config = dict(
    normalize_top_k=True,
    vocab_size=32000,
    optimizer='soap_variant',
    max_seq_len=512,
    train_tokens=259600000,
)
Below are experts of layer 4 (counted from 0) of a mixture-of-experts language model. Rows are named router (the router's row for the expert), up (a neuron's input weights, with its number), down (a neuron's output weights, with its number) and show model dimensions 128-191. Each number is 128 + 24 x the weight over its row's rms, rounded and kept within 0 to 255. Numbers have three digits each.
After each expert's rows: "raises" lists some tokens whose logits its average output raises strongly, later layers aside. This comes from a sample of Wikipedia text that the model never trained on.

# expert 31
router:120157124101137101173125115144125081104140159134111143129168126096105123111104169134142126164153108145114122083137122116161109094145142138101148109098155143112157151108115139122154119079124105
up0:112169114095078125126121121121169137137179173139147150103144149105119165122083134128164095115161116134103143097138159125140096102129076170138124141130138176152138154107132187118123168150126144
down0:114135120144107111136122130099120176105115151107118173087121142112136136173139150168137142148096132147131125122101149156135152147158168121150136102108130131137122166131161089173115109160117113
up1:158137145141129120111141115124119138127124160166131103118121108154058151112146181081118140132139121156178133128104137135117094129102126156108124137157164133122124156165153136156118159139118072
down1:145070110117087079140084121140106118127160093114133124113076138111200122131120168120136150137118082127105124148124162146119131119136117161115083078130140100163099101083181125093172145108148130
raises: "hood", "rated", " rules", "ify", "ising", "king"

# expert 46
router:115169116103110098169131130141111072110128169137105124127164122107103123121092164152136127156163101131125174089152130149169110110170135122086143088111153107101136140095114148114152122117127103
up0:110144133120105105129112103095136163098134144106121158130113159104103149094140111118148130139145119147144133078143153082129159131114107132125178115144146125152125102141109127156164143127101132
down0:136112127152104122173159120118149124113126123151108131144097119171135103110126109094115129120095148104087102135139147144142104145113157134126163116137108108113120042133123108102130133128139074
up1:122158136128142177139125117122141094142146111090133126108091116142111164097134156143122077118122170128171142146128143128117180148131108128129160101156141176143145159157129209103126102127127104
down1:127054115105157151115112101127089148115089177137105124143111152121155113125115156148096122124137169147124164106114130121144083097104140164145101120130135147113186133114162131106107106139114121
raises: "ions", " locomotives", "loss", "ement", "its", "nath"

# expert 14
router:125130126116127123174124121154119067117134158118098139117147122096099138124107172149145120159135103144143147080134122117171113086172143131095110100102153125107149140115131145107137105081125101
up0:181142130166172112147104171130138119131168164166135165139186129159116100141133103081143131115106138119186084121081140114133108127111166136149105144079126093106101171079109165174112133128113101
down0:142144148135139150106138115102122139118092167118114102129123146096145142123095120121149132117127149182157120155108122143147196160136097122150157143135177130142118081141129103113135078104134102
up1:124113128074127120123136132111148148127109131151118061117127119117091143117154164156150129107127123141129133154109138163160183131112152105115184154108156117157100154133147098098100152196153118
down1:113093116126089110114093142049139088142120068150146146125113124139127088151142137103133154128141171140167105151139140109155144107106164094147112116129124114107129132176169131098133140109164115
raises: "agua", "gu", " Treaty", "enti"

# expert 8
router:089155131097122092167118137121123136100097141117106123170135103155090144112151115115137105153164163152119158087180119110143132129187112141117101128116150111124155117145145137109118097148152121
up0:138127192122129143165139180147147126146139186091119156108125131118156081109150120108140112127150121152106129115151117146108148101141154156105162113133116133085090107120090122157166132110134131
down0:130103101120140128169118186167153095147137119103118129073114121148131119089139108142117104129156151136133150173133130097175089150086143118136110144110124079152141125111128115136145121150105115
up1:171157153074154113090128100098137149115112178138155165134149104089126112139063136128114104104151114178130167104131156137112168132153130105130142144160154147129161110144134131161091109141172124
down1:173159124117131128130129090101113090151141121134126123095132109142093129111130115126127121154128154119173135105154119090120171127116147138119138110123134150105124110130134065155146141109141123
raises: "'", "’", ",", " (", ".", ";"

# expert 19
router:134148141132118143132092138147147117138123153134178146107135104193068132143110159139157163153142127117108173104136127129127142117119156125067160121090129151110146112116107137113112157114119070
up0:140071120089148130134140119116147107142142114097108125142160183139142117148120137117149136121114123116151091143111157124130137116132144120077125148145136097086120118108150149126148109176137151
down0:131114151105138118101149129084149144109124151123168154144148165148129095093077107140094144168139147137103129157130170105121105132121155116125109112127128065113137139147118093114143083106132117
up1:160122141116108126173132077166160068137111154100146136125139129125163089122122160128137124132151180164133119129093101157140107117134129115119139119128095116131155124150113121170156161108109124
down1:158111107104106131155134130130096094132112126170102141111132116137107129145121146121129142122163153140157114099145141140133137162141137115062119113129138126134141123101107125163079128112092123
raises: " across", " out", " off", " hands", " owner", " days"

# expert 9
router:128145127104123115186137139135126096107123176130123141141163095081099131121115167152117106146141121161113132090140130126138115093165138136091133088113153139113158144107127138112145117063143087
up0:124132122091105147115122176151140108125083098127180145118142117145168104119083122154153100136167160132113157152111121129124078156118154082119136108154155130116145156108118170159125174092146104
down0:168090091083160146159135119124117108134126127124114111075107126117155131133148101115116102092120120126094144120087136105119133141117110157096173120127102090104071123150136151131109107123130135
up1:135177133137114142131146133116157128143113182145090139101176145140124121133115136124117133099118128123134089156130150140165136132124145132111142149139111157114131130092140088095151098076185083
down1:152133129139085130122145102109098154163104107174152100123153115108154130083118152139093124154151160141114155167109136112165156103108123133118119144117138115126087126133096157100083148181128096
raises: "der", "ija", " Ljubljana"

# expert 55
router:130160114105117116165134128141114081105145158137088143153168112106106139119100158137161100162159108157107151081159126130163114074181156140093110094107139113080142138091134127148146091089127117
up0:099128130147103108097097180140098126120154145103118125128104110170067085115139164175158165082127147109129081107122150123134133121174136135079138128140155105099122134134110138147111134157109151
down0:114133136119086106163144130118168070132063133144144160169105114120147084111105148125115105134134113104146137127121140073111144141105136130171129143178131148088106129134137090118122124109112133
up1:136142143115137135152109076177116129175098123134098123146155165102122146140150152133189136107096136166170171128134105111154140130164098111150129142080100128145111084101101136104148142094130126
down1:148090154125116176115173112098143113187134113108121181121096159089106158119159134147140124138140120089134131144121124134157094125150110126096138095111163127116128117130140110138146182155135122
raises: "ica", " Island", "ique", "ika"

# expert 54
router:138170123091116116171153131152148068121164152144117135146177107077105115127107172144142119150144114155123157115134130105158096093164164150110127101102168142101161163081133132126132119087130094
up0:121126100117175171150120131142132131102122135106111106151112120091143103126128151166175106112132164116130111090155133136180181105125165112100146128103123087149134154097150108133093099090104144
down0:126146174119090120107158138156133121118126125095124184111137160132121110168178139143143164154099141146133185129131103125147140140112104114139134173164151128119104141146097124109119138140111181
up1:121149183129130131173145121168147117115099126139109155148122148139160112114167148152119060152166133087112165136139123096144097134092148164092147118103093106151150114079082138140156103128118140
down1:108162167176143116142105118138118169182140137095085115123091160111122127157131117093123115115148138149119152137092123153129087151110160136133078127141111155131124159145134144131126110104125125
raises: "teen", "tine", "piece", "aku", "rated", "eus"

# expert 18
router:142145117093117118147118100151123062110133163122101151132149110116101139113101167143160122152135122145131124112126147131156095118161156150092114100097165129093157145101127128120157115088118084
up0:142137153108125101093106130112108095092117154107122091085131101129101075108124141154107112094126115099116112115140100141116113130108126129078142136103161175077137128134100108121117156130153106
down0:112114112108104120135087107106160119139123168121098134139122145131114158113136126138116115148112177115143121109147149137135132123118159111123099147124173136121096111167134081137132164156166080
up1:136131121116095172164107112130178116081171188093142141131095173130132085134168144118096105123134189135107161126116144132104087152124136135124113136148121139136168144083135118145103133110144133
down1:129104170127126132167120067123117138125145106127150116133132105140112144074127149132129096156100113135111119130152148128128148123163069134143128104162103133085125132091116152108074126159117110
raises: "gal", "asa", "der", " capacity"

# expert 3
router:129155112103126122180142127115106080102144165130122139149167110082086115121127147147128132143149100139141158081163124127151100093160138123096136112094152097105157143109126123139133107097135105
up0:109158110134084132134113162110137104109162070170125165160134154134085100096124132115138137099135136100133116140119147162133118159129131140107115164164155094114152145143128114164130144129097100
down0:103118115153095158138081105116118138118139120144179141120146104170090125126150121174112106167092117135134113184113072132116121138148129121161151121147133126162112106149075091192093145136210148
up1:115113131139143123168102113082121079122141131184121154082141151147106095149091110132105136121174123099167128097116135165160096141173148121134170122148110134096076186076165134137147110122099142
down1:123157117135126123106165093126092109101140148145093135063154144130110159096139163109137163098112080118125104136129151117134114130135144082112114123100142146146152147093079094120145116129142154
raises: " Eurovision", "ache", "teen", "ienne", "dine", "amine"

# expert 27
router:098116132121091144163084119147146111082141159137131119081171117107128118071106112138140095127150107131148112077118131101131134138136147150100122105087144112116129139133113118128138130126147127
up0:102177122128088127142137133133132166116115173100104141118099148138175098151114130149119124175118145142139133139085109130108129140160125161083118085121133121118088110101116145103145174114114134
down0:149087119134121137127126124144165106149159103143096099132122121135091103192140110089116150066134111172111141088127113104124098132105165121118098118148103144126124133107133112159116135159141115
up1:119106153092117136117139116122134089101135139123120165107088126126114127126141172126125139116114135124150110136091142148158143132123108151109081137095103088121146167139108144079121141079072133
down1:150107113146144120100121146090095120079117141130145123154121136196121078114129127076113126142081103135121123157128125133137103087140150119110078121172153117113143119116168161116139103073135120
raises: "Scientific", "Overview", "Background", " Source", " JPL", " Racing"

# expert 15
router:149125201117168105148111119132120108093127146117105100172166146151125111088113156133196125166114168151122137144116143121150114060122157145127147098078145140082116115143129122095108137105120074
up0:119096136120170088088106130146115103107086136159151122142158134125145117127132134132154091082138105162132184103145119092100153103147118144058121098129097123170103165124164101131136126132099091
down0:150147132113120133120147124140126094144090096126122077150131149133163139096125090095122097096138113138151176154134146149153163125126129134126133105094148127116110176129093119127123146152153149
up1:134127110145103133132160130148125125149097114138147138124112128145118186104079128115135113115139099075077180123149141156164126129163093127126145137105162143105157134131164123101118133097136136
down1:153147137103129187137155111152071131141151160126124139167134150137099139157109118144122148095148116129082095139170107123156102139122115132132105134173115135084134135150124100111146153143125122
raises: "ree", "iti", "use", "ve", "very", "matic"

# expert 61
router:159136113087087090159127093105159100127153131153151171135111160128121144118133158152118106150161142097113137094145143112157115109144152103121171127081148128059160149136110140133145089153110131
up0:188105177146146147133139102154139158119122160149158149164137129095120102097153108169127116103155137135137109167165131099121105118124118125104138128123137115096144121137119132140134141147113173
down0:143110128118148140092133111168136173093159110116105142139136081110070122170107111139128133152146134173166147124146099173122069081131114123153126093129139163158120101109114147150132132114120116
up1:148134119167114142142159153145124117119131115158201129151116142131111142175174152134110109108131152113099115136149161126157140144084106104121129107112122118141095106118184140141082144130139125
down1:097120101121187099100181128119185092120112117113151153123187138144154135112090169156118139106104117176145120118136131101111177106140077109109081178147151127102166117127108142147123165127142126
raises: " Rally", "hood", " Motorsports", "mare"

# expert 24
router:135144142105105148136139101117126113100152194126099117157165146157130110140144147154216124096160151131157153141115143127130146116153137094091093107111168140117115072113136169116085118076121093
up0:092139118113126212124163117107150149137169145132132102134129127115137118132131174132117151134136091112139152147115133127144137171149151166167125105095136163124133127139127122142132157138145120
down0:115127143143132115150109109127136094142091130145142114133160146163125163149137117146128107164103080111134133148134105085131134118142094117118121139180143082130104140109089108110108104111114121
up1:160132121152071130141135108115078141075102131160106143135151101157135117115069085114141155087138120160103109106108131102132070127090135121121135179133156170133142115135130147128095151076132108
down1:138127128158115115134100149124128122118171092136109138157158128140183084109137086115164175126178151096113135127153113172104102157165132146098152127126103090150132132113154103158113106120143131
raises: "imo", "sbury", "yn", "aro", "ick", "hm"

# expert 26
router:128148114099121097182132120144125076108135164126106114141152145092108143136119156139160145139148149142123146084155130125145119126172148113086113106100139130092157151103108160117150127086132092
up0:139131117085084154125136109170153071152138128131061140116120136125115101130158101127162147126116148145083120102107152148112153124153148091130134092141096162128158160128134175099128129153145085
down0:130154131145147118106149125132118131167139146109125145132138146165080144151111120154095118113100129149158132097142120126108094158132130128122181138116143145097132123110140112131103126156149144
up1:145155089136106115127123160141105090131114149132115130155153142127123144142177103124171150121125121160120143134108076166135139079109100080118135135102132118139108162078141162154104135103157143
down1:125063144106153117093158161151110123172143110124128155093106118136126167106138163154157148161124142138103086125119116153145145104151119118116071075097149180127114153126109171120136145090156102
raises: "coming", "ő", " agent", " Broadcasting", "dine"

# expert 58
router:144147096138103093172134091150114069103155167114100136114158086102111132128127147144137131153125126149145177078143133130143078109143147160097122105113138120104144125119130111133122128099141092
up0:141100147143125158128094109169137119106147111128155138119091154108122163106147116131097108111121157157137096130135145095098112120114150132120131109125189144152117126153135153117108124148121130
down0:156094161163134109080155125153102119133112155134119091140108151118151108142076133134124196127107098118122140127205112111140105134109099137142151164169100130145110101151113119092131109144116107
up1:151173143122076136110116114121099129135141132151110167108152138088100138153067103123109130162131103150085140106104175157137115127146162131123143119145127119113133089132130109125143127119130148
down1:120081152085142190162119081115066125161116140143121129125149143075132085094105100125123105139138130108143084135131146136141148088116130087121138135131177141150100098106134123177142132149099123
raises: " struggle", " letters", "der", "tica", " documents"

# expert 36
router:131130129144123120119140103141127122138136136147138173141147159108111119145147132110154131125128166158112082124116125132113091111142144082120145047101112145132167110114147130127162170153152100
up0:077083186130154122147115102147090125139138154119120161136118152118135150139156095062146101095154123162151152147127125117146118122116173158094089044124085115165125122122120062140152108149161138
down0:149146161163139123095122118085121121122106185116137137127110144129188157131083106130163137134131166126117153092109110136108136140162154148156155133105075125160125099140101129165093131134155118
up1:146143094145118105153160118160150099129108120141089135146180109129159114124133140156147155171113110156147103131140142144163165099131136178108138158138103108137121134114112143122105143117099111
down1:142088129105122118122126123154110165098096159095158137110111122162131114102120109136103134097099124182124132130106143163131141092136159172164115158123147119138129094117149142102113073162086164
raises: ".", " |", "):"

# expert 49
router:136146107105116112195150102154117098121135159103084131130135121085105121111118137145152120158155118155132166100151121140144110119164141134080129099106142121096139167087144158139154117102111098
up0:152134138134101160109158165139143078161103090145084151166143157153093116107133124123105119136123139142165129135104124152105135143136155119104090116104125143123111143118121146135163171173159109
down0:120131123109075151128137108139172141114127118117100117130186128113154104135088169160189161139119156126087147136129112140156158115123112091179117085145181126168141131152149156153123138156174113
up1:077114147122106090112112107125099122117144130138139124109151166146124155133182140148127116176117100172167119115120076115144119135153127142117138116110090144155110117103114127086131079106174115
down1:142128157122136125096140109098087186167146124122118123150078126150156118115137111146127136105124058142080165156117127134104125117114168137177135131142114142174108120095143126125141130163163101
raises: "asi", "inae", "ans", " Architect"

# expert 28
router:107110125108105109149137114166147184094137155109190135067104129161111132124135144149140126152142141166163167112161112160161149116126132121132141125060125146132154118132149133154109124156113058
up0:111126115117149123116183109133100119119081138154102133101127096125159132154123106067092158148170091126129111178123061111145165155149180165134120160141162102140125086096117079097180169145089114
down0:113130132138134110168080119113114141127110130127144162095134117101118133139147127130131149099154137186111143081144129096143123134090133116093118125147127138084182167156161100149130119141099143
up1:119182125095081099097123122110134093123125091148105169084137114126135115128129121108108114099132134152099152100159149143126167131155119117144146097109116161180118119094123140136127110152114124
down1:125091156104117154192114161133139110151089130111139112120141152125107113118122099096176113162087102090139151088137095098127159125119137128137103129133115093112150150172116110124140123106140171
raises: " Binomi", " association", " their"

# expert 23
router:174143151094120183124143139124092132131138135123078132137104114129102112129132132119149125118135167143147152134133137151142110148122132143136149109101139146151109163125123171136115139143093104
up0:105148175062157140124082100093139142086135113146116143128107115131180161136131090150089102169125078109149107131182091106128085148130112126105146094102098133123135110147140131105135126118135081
down0:120127124102137121087164190110085108169119127149098139157102082107104105123117150114109142104116141146102103113108125129125134107146169155121169092132167142096142089141134156157129111085052126
up1:133097150165169147123125126113106167126086130152110152122088065159118115116135144130161152135138150117104123114115125106162100132087160153150140136110138118105150112142127106141116119115098159
down1:138127134142113124119078134134140144129122114141087137120129139140115128089089133112144122161117119133125144113115122107106142109123112184126148082139103163123108115107117162116126151083130094
raises: " others", " same", " sides"

# expert 38
router:134112150096106070169164124140095107087132161157138157140149074087101115129123145127139112148123123150111156091174145150165085138165148117114131104103140127120081142134127124142173101136123129
up0:193150156098146146110086125111129116132100114198131105128088086073092126108126146146109136151104145137136099108101144128114117113123128151104177135140112138114115123134095180105111106128140113
down0:136138108125125151141153171124106130115155147131118109119178084136110150115117119136121175132150165168150144154102137103133113123137152116156113131097160108107139128115115108150116158106138127
up1:135104142137136159119151145097071090146136138101113122123087138088138123105101122147119165128114144159145100140101180130123136103160102079117181137108101142112130082122153141125111127133103078
down1:165159112123156121108138152148127138129097116127150123129077101153122114135169134154110127124121121125121096110146099163112097093119128116170115145142096143057111141150119127143165103141148148
raises: "ware", "ement", "such"

# expert 17
router:129158131104133100183129122129137081107150154132105134138173103105114118133084159146152119159142119139117157095150132138157119091172161131100126090108143088092144137098137124132137092090134078
up0:114103097141164129122126131151155108120146184117090118146125181140135098127144132140119185157144136130145117126088113085137121122182142102121105094139159129148141169132087098107122086138145094
down0:137099133134144129160108083118195076113144126102152158076165157139150158109149132144106145114124127158134128159128107132126134080127108102131107106138110170107129081123154121130141116142078116
up1:123171148144122116169167127155166126113123145121124112127130141165110143108115135090174136100164095122158165095169183136103134153161080132102131065092103090152117152115127145119134124117133160
down1:166114142137131140084143155144136107174125153141122095147122129133115097160149171107146149132146141136086117122144140095155204171135159101141133130120140120127143138133105149153107120123147116
raises: "cliffe", "eur", " NXT", "verse", " throne"

# expert 29
router:132142116104124112187122112125127068108128152132102120135151124091112136127093174145155120155153115149127144079172121129168094117159145117100122110094161124115135127093121156120151119089125093
up0:122124115095131150124134108108117081130171141162140093122106132138104149113137085127129121092138130148126117101086121107117117146175136158147160080151127147143088085113109151109132131126150126
down0:107116164125164148099088125101145111131100090154149110165174103124113171149132167163123112077100132128120169124103157150109142137149114089131147131146132165150133097070151080129116102150129123
up1:169095130121135121099109121125148100114104144154131193094171131140141150107127117153136130140138163150159113140097131082142112080107118133138165158162118144108111138109132153099153131149120066
down1:167134143138124135097121164133150131098158091120107161163157097123160091139142153132096107134153090117111121105081123147126112120143134143099107094150123133103163160136104149097127121169097125
raises: "rated", "tica", "ture", "rian", "ments", "ute"

# expert 62
router:128152126120119132168122123139118082122127146128133146125178129092106137134109156145150118157150096155136145085144140104164091089171149136110128094112142130102144155097138129119136105082119094
up0:138152133155112117115132148097145141110169130126130127165149146141070125148153063130138159179115137119146127142136106125104135168133128074163116117158149084107129115115151105158171118125144092
down0:143119145145101139117161152140158168151124111089090109122117138168140109109125088140173099093157170113169133103070137126116156134144134112117131185129118120150154150112111101127157128146151092
up1:153140155085100128164141111113094126148125133133118116124113158176129139135142169139157100100120125143147132119126126151169139145128145170105111101091159124135121123142134116153088132089140150
down1:144071087119093133154095095125119101154130167118135132114113142121163146121133165108132145126090136146173068114111106093164125099133121170130137115112108118121080132090101128188132075108133107
raises: "rated", "Day", "card"

# expert 40
router:120131141107091148110087097116102107087158131137128132122112152141109087148150146108144136108162172161133108124149132140142142122147146140105101123119097117167123139134110176109149127116092088
up0:134102138135124122173148158155137149171141127127158113163094147139154115138145163112197133101101142139114138135118128104135169150123122107157128110137110090135160072122156146140119115167095145
down0:118147100113152170087086141133086136109135181168121143106138144137109133148142099117069152158152131145112100113131140121106079104091125129107118126128120118089131098116125166115175128141105170
up1:146111129119158153129101136141088131189080149104152124179125090151111105156127144163155119126123156072112119104169140118137110122128131149113154129138115112096186155157085126135145134108118100
down1:075160139131144136129117150129147133115159116158097147134141110047130116151124110101132125117136123130174152120130134110139111110120181140132135124122143128114154119138154131158143134135135164
raises: " Also", " This", " They", " Former", " However", " Other"

# expert 43
router:138129144166118192130166126135121134101121175167137167106113115115109151144138178104191137119182119126111140130189091137161119097145144139111131088088138120133133111103154103113120116119143132
up0:136137140128140154123118163095109199139104100104104155083129123107126107128136170121140160120091156175098162115083115141084157144158072101122117096103150148115131123156110181131112134121146151
down0:136111100120121125158132148139162123149169117126109085106095098179105123114137168142171132123105126134091091161132128158102108141150188128157128145125115152134103097095142123108089111147096142
up1:110122181137150151150110161192112147134136161163157133166139133188124132131109184125157132112137104121135137106147112183116153139151149137086104102137133181136091146111131109128099138125113162
down1:193125101141138115114120132125151095112098125114116131126111150109174119078130132132127139116087082103113164136140121113122113143113140107117174139112144072111118140127130078109128140137106140
raises: "ór", "avi", "ô", "bir", "à", "une"

# expert 44
router:119125099108125121169142110138136073088160156147103130148161110108099099119120171139175130151169147152130141082130113177159096098169145143082139105101159105087132149105136138107158158091143102
up0:103080159075112149139137101138129092134118099130122095168156127145151167158124117117151123159124162186141100146117133102088140122162140117154138135114194152141135167103099142104125116141128113
down0:113103133101111085131100137091119124108111123114121102176115131135117120107113155131114122134127126133118116142157130128096156147108095117176113158126131141119186116148145137127130085124173120
up1:120165110111139110187149123118110133131086179144151125148163133144127138134143187139125161101167094158158135086113101106117103096179102140124106107128120086145168126083147149113077157132141161
down1:158119129110112111180129112134148144137083140111099121115153077148130108134086100143146117168155148111134187143130117114147131159174117144126120102124142139101104125106114104152144131139167128
raises: " Rivals", " faculty", " abuse"

# expert 39
router:155137162133123099115104116109101105136136148110111095125141137148112144144142120147154112134125118153171112071157131117152131155156127116133147132117136135106133085111101124058141128098142060
up0:108129164122108114106110062131119154113102090156106099091057125148125152101164115133106137076133155105133123128116118081183132126119156165109129144120130150119150150115121101099101098114142137
down0:103136123176135141178136135146155138122139140141142134168060172122107137119101169177076168147126125105124145125122136128108125139129174148077167166157132076138123149091137153103135116121135132
up1:133129141112114136102126111113117128146106102119101096136107121137125181118150127127140121142137126136146132148115135140126126124112127101119142092112123107134162142066093106137125126139078126
down1:174125134124155140115124165119103148102125126124126118119122097129112125121114090118092111107138113127089138102123128169080146103124147123117108087125137146072160147140158127124150130155135108
raises: " of", "'", ",", "s", " from", " and"

# expert 32
router:136118129146111129123127115135127104119161143158105120122111178098105159129128167162138080148147120145134107126124158090116096101125173092075139149101103106171171114160129111071130145117120099
up0:131147181088136166115106173162151134167128139120130124157113104092094129132137131141135130165094077148128124136140165125092111100122139135092142161132131123147116129119132099110179139124164105
down0:134139148172080085136150123116109141073117126123124122158169109144099083137127113134119177101156143176126131135140128167156133127118140141180147124160173133088166131141136165097125126121167141
up1:173129126101151095131115115153114130077170143156156110129128128146107139144121107156109148073126122107146138112153140109148126103100132134120139117135129128123146157117108120147075123151164166
down1:075130094149131113142109085160156105155136129103166118151139136165164166081131100113106128124142130119095142101123115137096101120144127080145127161150122135159173097129133113135128201104131128
raises: "ting", "test", "grad", "://", "ple"

# expert 12
router:082167138138131122173140106161121097143132151129177194107108124155121114128127139124077126145142161129146127127138147113166114111132114064131153123104130138116106090134111135101140156147138056
up0:131130119160111164093173128120117095147141144143143142115092079085110102140136146143153111135126135129139145146145138128158119154120073085118152133126153145132170123110151138109133146136109141
down0:168136175108131102092126124160167155142120136099128115102110158091126161130135137118117153107113113127145148058122110158088147122132109140143134108131118103133122165120129140133133120167133100
up1:105137152118123127120082118145085131150103109135152152150112136096149171104142130107165133125109148101161074113163137122159105124116128133093141130090142137142157113133096149143159123135121121
down1:168140133151134123139136119146126129138126151073122106091105054110103131118109099121168127139174108122120116139127125140150183095142136107107145134121133153145139092139135119100126062093112121
raises: "Team", "\";", "”", ")\"", "Gene"

# expert 50
router:133134127114091099165159128102164123123099171131099158097163139126120129115137156134150137099151111139129154085109137129149089111121096143104098137120118102122125107135075099151153117151134141
up0:152129159120125138127091113126108121097146141156156131064179143154172128118142105150150086114122133111181148109109132121153118111123136128121108144120125156106095116138161147121131146162113120
down0:099109140171132097091117148145139116105115123162123116134138154118115129135096119107159107131099141139106142126140154115143110104127119150110144145116155130099156123096155113171128113161122122
up1:120134145142122140138146127137142114123163108153129137116115184122094139139203139114149101143085112134101126150160136094083128129094145114166128145130150144111115098127141142141188120130127123
down1:144122141128114135108161122091120068107166151173141107140099095126173137147141126120145127096159101116102125123151132110135134158070183131068136164127122119115124112108135160172136143134141178
raises: "now", "fra", "ras", "ates", "lich", "lia"

# expert 22
router:124140137092097149147149125080118132092109124128143150088129189160139092090131092119168161134215164173147127139153123111177123146122155114104107094090118145139193115131094153095144127128121088
up0:170116129129160105125090145081083111167090090123089142116126153137115120132168097111172095135131149117143141112156127103091127120114115145108135144092128140086166094122105125102102097106149146
down0:171133162161139075169093133150141093123095156120155088175155135132167166107125119115145075162101129137072130152122089133109159132087099151129086096130054133109133143146143170105105126155089095
up1:114082154087126161102151155113128164133146138135114094141108115149141144082116112144144148151141139136111172105161126108175087175118159120145101143100087158140107125109105149094103115131161140
down1:112061115114146116136110123122124091117153151123135100139127147120156130171099125119143146106112122092132137158116141135087202142099105151075086123127122082151096116169089110116168158111109141
raises: " other", " same", " then", " others", " similar", " general"

# expert 20
router:136171154110130127152130113109100104083121164148121148102170099137118167100154159131132085151145112132121147112119125097169114111143108072123141117108120088112116117116138149122132150079146136
up0:146147144075159140155115117129186118125125150163123102081149126112128128072128130136171096159175099103107137132131161082157072154159173139153105147134123088141100120103115160115144110116103151
down0:135109106120085077114130110120094162144108100122129107102135117161121122140159150124116118136097152150142125116133132137116166067106130120093123113125119122136148129153126135168139106140156133
up1:085118100107122128147142115140118091110109082120107168104138098117139111149093132089160142092100103113147108078142134144143135108101168134139129112148117094091116124143116157080151153156119147
down1:113188152141108124174120144174095115090142090159102076131092139113119094162077124133152146123158141124162145162162104133172130151111118164142128146146118100123128139134146104122146104129127121
raises: " commanded", " although", " sunk", " nickname", " influenced"